config.toml
num_hidden_layers = 12
hidden_size = 192
n_experts = 8
experts_per_token = 2
d_expert = 112
d_shared_expert = 128
hidden_act = "reglu"
moe_layers = [0, 1, 2, 3, 4, 5, 6, 7, 8, 9, 10, 11]
router_score = "sigmoid"
normalize_top_k = true
routed_scale = 1.5
balance_loss = 0.00232
balance_bias = false
init_std_router = 0.0237
lr_router = 0.000552
vocab_size = 2048
norm = "rmsnorm"
norm_eps = 1e-05
tie_word_embeddings = "early"
optimizer = "soap_variant"
learning_rate = 0.00735
max_grad_norm = 1.0
batch_tokens = [32768, 65536, 131072, 262144]
max_seq_len = 768
train_tokens = 298100000
max_steps = 6154
dataset = "wikipedia_en"
Below are experts of layer 8 (counted from 0) of a mixture-of-experts language model. Rows are named router (the router's row for the expert), gate (a neuron's input weights, with its number), up (a neuron's input weights, with its number) and show model dimensions 0-95. Each number is 128 + 32 x the weight over its row's rms, rounded and kept within 0 to 255.
Before each expert's rows: "gets" lists some tokens that make up at least twice as much of what it gets as of all text; "comes after" lists some tokens at least twice as common just before its tokens as in all text. This comes from a sample of Wikipedia text that the model never trained on. Tokens count by the router's weight.

# expert 2
gets: "\n", " |", ".", "-", ",", " ("
comes after: "\n", ")", "\"", "==", " =", "==="
router [124 154 157 159 144  87  92 165  91 148 167 142  85 164 115 184 165 100 160 122 120  85 106  78 149  83 138 127  85  92 115  91 131 118 141 141 101 115 146 132 154 153 136  98 108 107 104 135 160  67 108 154 120 104 146 123  97  57 120 138 181 115 134 132 111  53 108  92  77 139 119 112 179  66 141 150  60 102 124  90 135 237  60 130 179 154 111 196 120 115  97  96 118 152 181 136]
gate2 [105 191 158 148 131 141  93 165 135  91 126 123 127 147  96 115 107 143 134 163  71 135  91  95 198 135 182 145  82  96 158 102  79 137 107  88 165 127 166 133  89  46 159  49 125 121 167 103 128 108 125 137 128 145 202 143 156  96 141 111 166 144 123 115 123 145 154 119 103 124  55 132  98 187  98 113 186 107 123  93 130 130 136 172  97  99  42 143 151 157 189 145 159 135 180 110]
up2 [ 54  48  39 154 138  82 106 151 134 155  82 106  81 100 137 101 182 185 120 106 141 171 166 118 147 172  70 146 122  99 122 147 136  91 114 123 128 125 102 102 101 139 118 164 156 164 119 178  68 132 109  98  86 114 121  84 102  91 157 127 184 144 139 171 125 149 150 200 185 132 176 112 124 108  86 156 113 121 143 140 115 159 123 119  94  74 166 136 112 183 143 144  99  95 120 125]
gate3 [ 75 108 152 156 112 169  91 158 142 200 151 128 134 167 156 113  79 130 101  98 147 114 176 104 175  76  96 169 150 113 167 122  43 153 173 107 168 110 162  65  98 170 120  80  97 173  68 146 134 118 105 140 104  54 111  87 121 184 126  79 126  91 107 136 172 112 107 164 124 170 160 112 118  95 110 113 104 128 133 171 125 175 109 132 154 137  73 189 126  98  99 145 140 111 164 136]
up3 [111 166 158 129 106 195 162 111 146 127 156  54 119 142 119 141  87 140  97 117 161  87 161 148 112  74  87 159 181 122 154 157 135 167 123  86  86  70  99 137 143 122  88 118 171 130 134  86 126 128 153 154 197 133 184 138 152  94 131 136 154 111 156 196 108 151 116 126 136 122 143 106 155 124 178 113  59 169 140 128  99 117 219 140 124 141  98  81  98 123 121  75 147 156 108 128]
gate4 [164 186 166 154 111 147 106 196 173 121 109 153 158 142  78 147 100  88 109 109  97  74 103 148 117 102 169  85 132 127 159 119  89 156 149 121 109 160 131 158 164 112 114 128 183  92 113 101 125 145 150 125 109 108 133 141 131 149 117  85 134 116  94 146 139 128 181 107 123 163  83 182 124 127 102  76 149 125 136  37 145 117  93 155 195 109 113 131 174 126 165 141 137 125  79 112]
up4 [ 86 175  78 115 153 132  89 123  90  86  83 137 135 114 126 161 110 113 134 106 133  83 107 112 148 119 128  97 188  81 135 172 172 138 151 142 138 159 101  95 152 126 147 148 137 100 106  88 148  86 149  69 106 126 122 149 157 156 134 102 158 172 105 107 125  94  71 131 144 117 127 188  93 155  81 107 166 188 155 115 155 146 107 170 157  94 209 179 164 118  83 107 144  87 107 114]
gate5 [142 223 139 133 164  97 129  92 141 151 114  59 173 177 143 111 150  86 117 195 189 118 183  99 163 122 109 168 174 136  99 149 103 145 132 106 153 148 147 135 145 136 139 135 141 123  91  78 122 118  66 130 125 158 143 130 115 114  80 129 141 175 114  97 128 113  76  88 160 160  52  70 104 163  95 130 155 179 155 121 106 175 117 134 145 157  55 172 142  35 103  78 156 131 132 116]
up5 [ 76  70 106  53 103 171 144 114 144 112 153 150  59 119 165 114 141 148 155 122  51  98 140  92 161  59  80  90 103 123  84  95 167 142 143 107 115 125 158 131 104 102 103 113 101  72 124 155 132 110 125 110 146 114 130 127  81 112 119 109 156  98 135  93 145  64 134 164 101  79 140 108 110  82 107  46  84 143 160 111 169 138  95 142 113 144 172  91 121 178  88 164 155 143 140 156]
gate6 [188 185 163 147 123 139 145  97  94 127  62 124 189 132 154 148 115  97  97 112 146 113 143 143 136  94  92  78 106  97 134 131 147 171 191 130  82 117 186 129 128 117 167 130 112  97 178  93  91 142 101  98 127  85 159  66 140 114 154 122 151 120 178 198 125 116 117 135 117 151 101 134 132 122 159 123 142 148  86 135 124 151  96  97 142 121 209 177  89  95 110 102 138 188 181 115]
up6 [139 154  94 110 190 177 142  53 127 149  81 155 195 181  94 113 135 123 139 110 160 119  87 150 173 133 109  99  76  79 158  82 133 142 140 104 133 137 177 124 159 173 157 114 101 135 164  90 117 136 120 138 150 155 130  67 117 125 135  90 195  79 123 134 120 166  90 132 112  98 151 142 121 179 164  97 106 114 152 138  92 167 149 111 161  59 169 101 152 129 115  88  94 127 170 171]

# expert 7
gets: " |", "\n", "|", "-", ";", "S"
comes after: " |", "\n", " (", "|", " 0", ")"
router [114 148 158 163 143 149 131  96  71 141 179 152 124  89 103 171 150 125  55 143  93  98 104 106 141  88 168 101 119 100 128 143 162  64 170 100 165 170  75 135 117 131 183 118 152 116 115 141 148 158 136 126  93 146  80 148  80  75 109 140 128 140 117  83 144 109 108  96 145 175 166  95 202  87 152 152 128  80 133 131 190 159 129 105 135 140 126 122 169 144  68  61 142 169 133 113]
gate2 [137 145  94 142 137 106  88 122 163 152 157 104 113 108 169 117 150 123  93 110 147 144 104 102  94 136 117 137 112 132 147  80 139 108 140 136  81 161 115 118  94 134 120 123  75 133 148 164 132 102 111 125 168 140 109 152 168 172  85  97 124 122 111  98 157  91 105  80  64 145 112 105 182 158 167  67  65  98 113 134 141  71 118 100  86 124 154 110 178  79  90 127 139 137 106  91]
up2 [113 109  85  79 164 129 180 103 160 129 103 130 112 132 171 137 113 156 152 104 160 129  70 160 147 129 101 109 131 121  89 162 141 152  62 143 131 120  92 160  77 152  94 147 146 162 118  94 143 114 102 107 114 147 167 190  69 131 195 150  89 122 110 158  85 133 138 161 170 189 112 176 132 140 147 109 163 145 144  81 106 141 148 119 178 173 119 158 169 146 113 132  92 115 154 113]
gate3 [178 122  55 129 122 150 120  94 119 103 175 160 119 150 108 132  81 137 129 135 136 111  87 158 191  79  98 140  71 131 112 123  97 183 164 123  85 155 183 117  93 106 114 163 112 166 127 130 159 117 159 163 138 130  85 124 114 168 189 159 143 154 162  72 112  51 148 190 138  67 102 146 176 141 147 138  77 140 216 172 140 101  98 179 142 127 142 163 159 126  85  62 120 148 138 118]
up3 [156  57 172  75 122 182 141 128 129 142 192 215 116 169 198  86 105 142  87  97 131 112  99  92 159 157 171  93  96 118 101 104 156 196 147 127  86  80 120 138 137 137 172 121 137 105 141  65 135 118 129 159 157 157 147 126 146  76 137  94 172 199  87 114  93 126 174 143 112 120 128  88 106 136 128  85 117  68  97 128 146 128 175 136 104  61 110 125  72 144 131 182 134 159 114 134]
gate4 [ 95 178 196 219 159  85  62 109 105 146  87 130 140 137 119 135 155 143 109 142 140 141 151 170 148  94 143 180 152 129 114 120 153 129  70 165 130  74 137 129 119  94 133 117 100  81 161 124  80 110 110 113 150 129 133 161 111 100 170 141 113  95 155 101 162 106 142 151 208 197 138 124 146 159 129 146 159 137 116  92 168  95 125  87  86 174 136 158  69 168 104 107 115  96 157 155]
up4 [148 103  63  85 143 166 170 187 107 124 139  89  87 115 122 133 107  76 138 116  94 159 105  83  85 148 101 132 139 144 135 121  80 153 132 133 124 144  85 123 141 138 123 118 181 166 121 145 160 126 184 171 163 110 117  74 128 206 127 157 142 166  71 111  84 137 130 110 124  64 148 133  78  84 161 105 115 100 149 146 112 127 121 117 193  65 114 133 156 143 154 172 120 150  93 150]
gate5 [140  80  87 180 129 150  55 105 120 130 153 154 157  93  92 114  69 164 174 144 159  93 143 115  66 140 153 168 151 137  88 155 152 155 134  77 109 155 155 104 124 152 138 128 137 148 136 122 139 110 110 130  99 131  43 137 124 133 192 112  95  88 103 104 150 144 122 111 135 124 133 129 147  66  58  91 126 167 166 112 143  67 141 154 147  80  98 181 154 124  95  97 139 163 141 123]
up5 [139 148 136 153 124 105 186 101 101 102 200 119 115 152 182 115 142 112 105 126 139  80 128 169 143 124 100 114 122 151 170 154 118 178  73 128 124 131 103 143 119 102 111 116  56 101 124 112  81 156  99 107 137 124 125 154 139 122 186 110 161 134 168 135 175  65  91 118 150 115 156 107 113  59  99 139  76 136  91 129 187 100  52 142 133 128 156  60 141 123 106  99 164 140  89  84]
gate6 [118 123 118 154 126 173 130  98 124 157 115  95 116 127  91 110 168 106 102 132 137 133 141 113 137 116 155  89 177  86 151 182 116  43 170 148 126 161  55  23 147  72 127 150 213  98 155  99  80  78 146 141 153 109 134 133 113 121 107 146  82  90 121 185 112 139 105 105 126 178 134 140 131 104 149 137  76 158 131 134 134 156 179 138 139 135 188 100 204  92 108 120 129 100 166 123]
up6 [138 160 125 151 115 136 123 110 117 103 108 123 126 136 123 166 103 113 125  68 148  95 156 119 113  85 221 161 112 135 135 128 114 138 142 103 128 140 206 145 123 177 116 103 126 153 102 157 126 101 119 123 157 128 119 110 103 112 107 168 151  81 135 107  69  94  67 114 156 132 144 101 108 101  88 149 102  63 160 106 102 114 108 144 121 123 103  96 120 102  78 110 153  83 177 114]

# expert 5
gets: " ", " 19", " 1", " 2", " 18", " 3"
comes after: " |", " 19", "|", ":", " 1", " 18"
router [ 97 130 113 164 140  82 124 156 100 148 195 161 132 118 154 129 177 117 139 102 137 113 119 123  86  97 173  63 141 149  90  88 155 162 156 184 128 116 156  77 134 113 209  67 130 110 111 167 128 109  99 194 148 114 105  80 121 160 102 151 152 133 127  84  85 150 168 130  96 130  88 134  91 140 101  47 127 139 101  84 144 127  83 113 105 166 144 156  88 167  97  55 124  84  78 130]
gate2 [ 67 124 159 188 145  70 117  99 181  95 111  97 120 118 142 113  98 148 102  79 128 147 167 146 151 105 127 105  77 170 158 106 160 129 144  89 119 102 118 142 184 170 145 146 131 120 165 121 125 100 122 136 109 141 166  98  84  74 161 107  77 137 118 119 149 131 138 146  63 100 109 128 109 115  62 151  87 158  65  81 160 141 173  70 109 124 175 109 154 134 104 105 116 134 147 203]
up2 [ 65 121 170 102 197  98 117  96 106  96 140 103 121  79 195  81  63 109 178  73  84 140 149 165  94 136 116 159 138 100  90  98 120  88 131 111 179 124 137 141 135 171 110 118 158 139 133 140  78 105 192 127  95 117 158 146 104 112 128  56  89 106  91 105 125  73 145 113  96 109 120  86  79  99  90 110 110 141  73 131 199 128 171 137 119  76 133  49 156 132 122 147  76 142 104 201]
gate3 [174 120 122 159 139 168 115  45 129 171 179 119 169 148 153 134 114 153 166 148 110 124 117 124 187  84  92  76 155 133  77 110 114 186 112 107 165 124 177  96 154 171 104  93  57 103 155 139 134 147 158 129 142 113 144  93 117 186 170 140 229 101 175 118 165 128 143 104 148 200 154 116  94 148 142 139  64 101 174 126  85 137 158 160  94  94 162 101 164 180 109 111  79 107 181 105]
up3 [158 101 121 136 185 136 151 142 171 120 134 133 147 131 116  98 120 120 165 156 144 114 110 181 134  72 124  83  91 135 169 110  50 145 116  36 131 135 117 157  44 133  86 125  72  85 159 136 155  84 111 143 116 112 125 109 136 142 182 129 169  76  74 156 128 153 122  94 211 112 145  80  76 163 150 135  74 105  66 134 191 130 110  96 152 148 115 163  93  82 148  87 126 116 175 119]
gate4 [181 166 147 127 148 128 164  82 101 118  97 116 132 100  84  77 164  68 129 156 125  66 152 167 136  92  99 163 147  60 151 125 134 146 136 153  91 105 165 136 142  87 174 112 115 157 184 139 173 138  84  79 122 158 138 136 158 125 146 155 112 102 175 112 142 167 152  84 111 139 148 153 104 137 135  89 104 136 176 137 111 135 174 106  78  68 117 103 154 147 147 150 180 136 117 109]
up4 [ 97 156 192 113  91 132 112 165 102 161 151 111 118 132 147  69 148 103 157 124 223  63  93  88 136 122 161 138 111 172 107 127 145 137 104 155 130 181 138 144 116 164 184 106 177 136 144 166 114 130  74  73 124 119 154 165 121 135 186 143 117 181 169 170 136 140 148 136 131 149 114 139 137  62 158 126 112 174 110 134  86 150 150 119  73 154 103 137 149 159  83 111 138 150 103  71]
gate5 [173  91 114 222 171 130 166 162 135 119 147 134 172 104 123 150 108 131 160 155 140  42 147 139 135  40 160 100 120 101 108 154  96 167 174 152 147 105 112  62 196 115 171  98 116 116  76 132 143  94 119 133 140 135 115  86 104 165 205 104 130  71 108 205  75  97 150  92  87 152 148 137 108  95  43 188 130 143  69 113 127 123  87 120 109 140 123 112 129 160 117 136 154  77 169 151]
up5 [123  28 168  95 129  95 117 161 162 138 116 103 125 108 155 113 125 160 130 105 140 144  92 138  63 100 171 109 151  63 109 174  87 133 150 179 132  79  77  41 161 129 142 124 151 137 143 153 112 135 148 113 101 157 124 103  76 108 156 155 117  92  97 142 123 123 131  91 154 112 117 219  98  62 105 162 149 104  95  71 117 138  94 162 177 176 125 163 129 154 154  98 152 112  95 146]
gate6 [110 139 145 163  99  97 130 105 109 103 132 110 147  87 150  74 181  58 106 140 163  87  90 176  89 187 219 142 119 126 117 113 198 122 120  89 130 178 124 125 128 148 153  97  82 114 158 130 143  81 113 103 163 113 108  51 146  88 152 111 136 117 172 113  86 153  89 110 112  74 140 102 143 110 183 118 134 131  95  76 149 100 122  60  94 164 120 145  63 167 152 148 125  80  58 120]
up6 [119  99 146 112 128 177 150 187 122 100 168  91 123 168 116  80 124 141 146 150  83 130 155  95  77 112 134 139 132 149 125 116 149  85 164 174 134 168 110  69  78 137 108 152  96 205 192 104 111 177 143 132 128 182 132 170 102 213 125  94 104 103 187 130 137 169 132 131 159 159  71 127 179  68 118 122  96 128 125 122  98 131 112 136  81  74 136 145 135 158 142 165 169 153 188 138]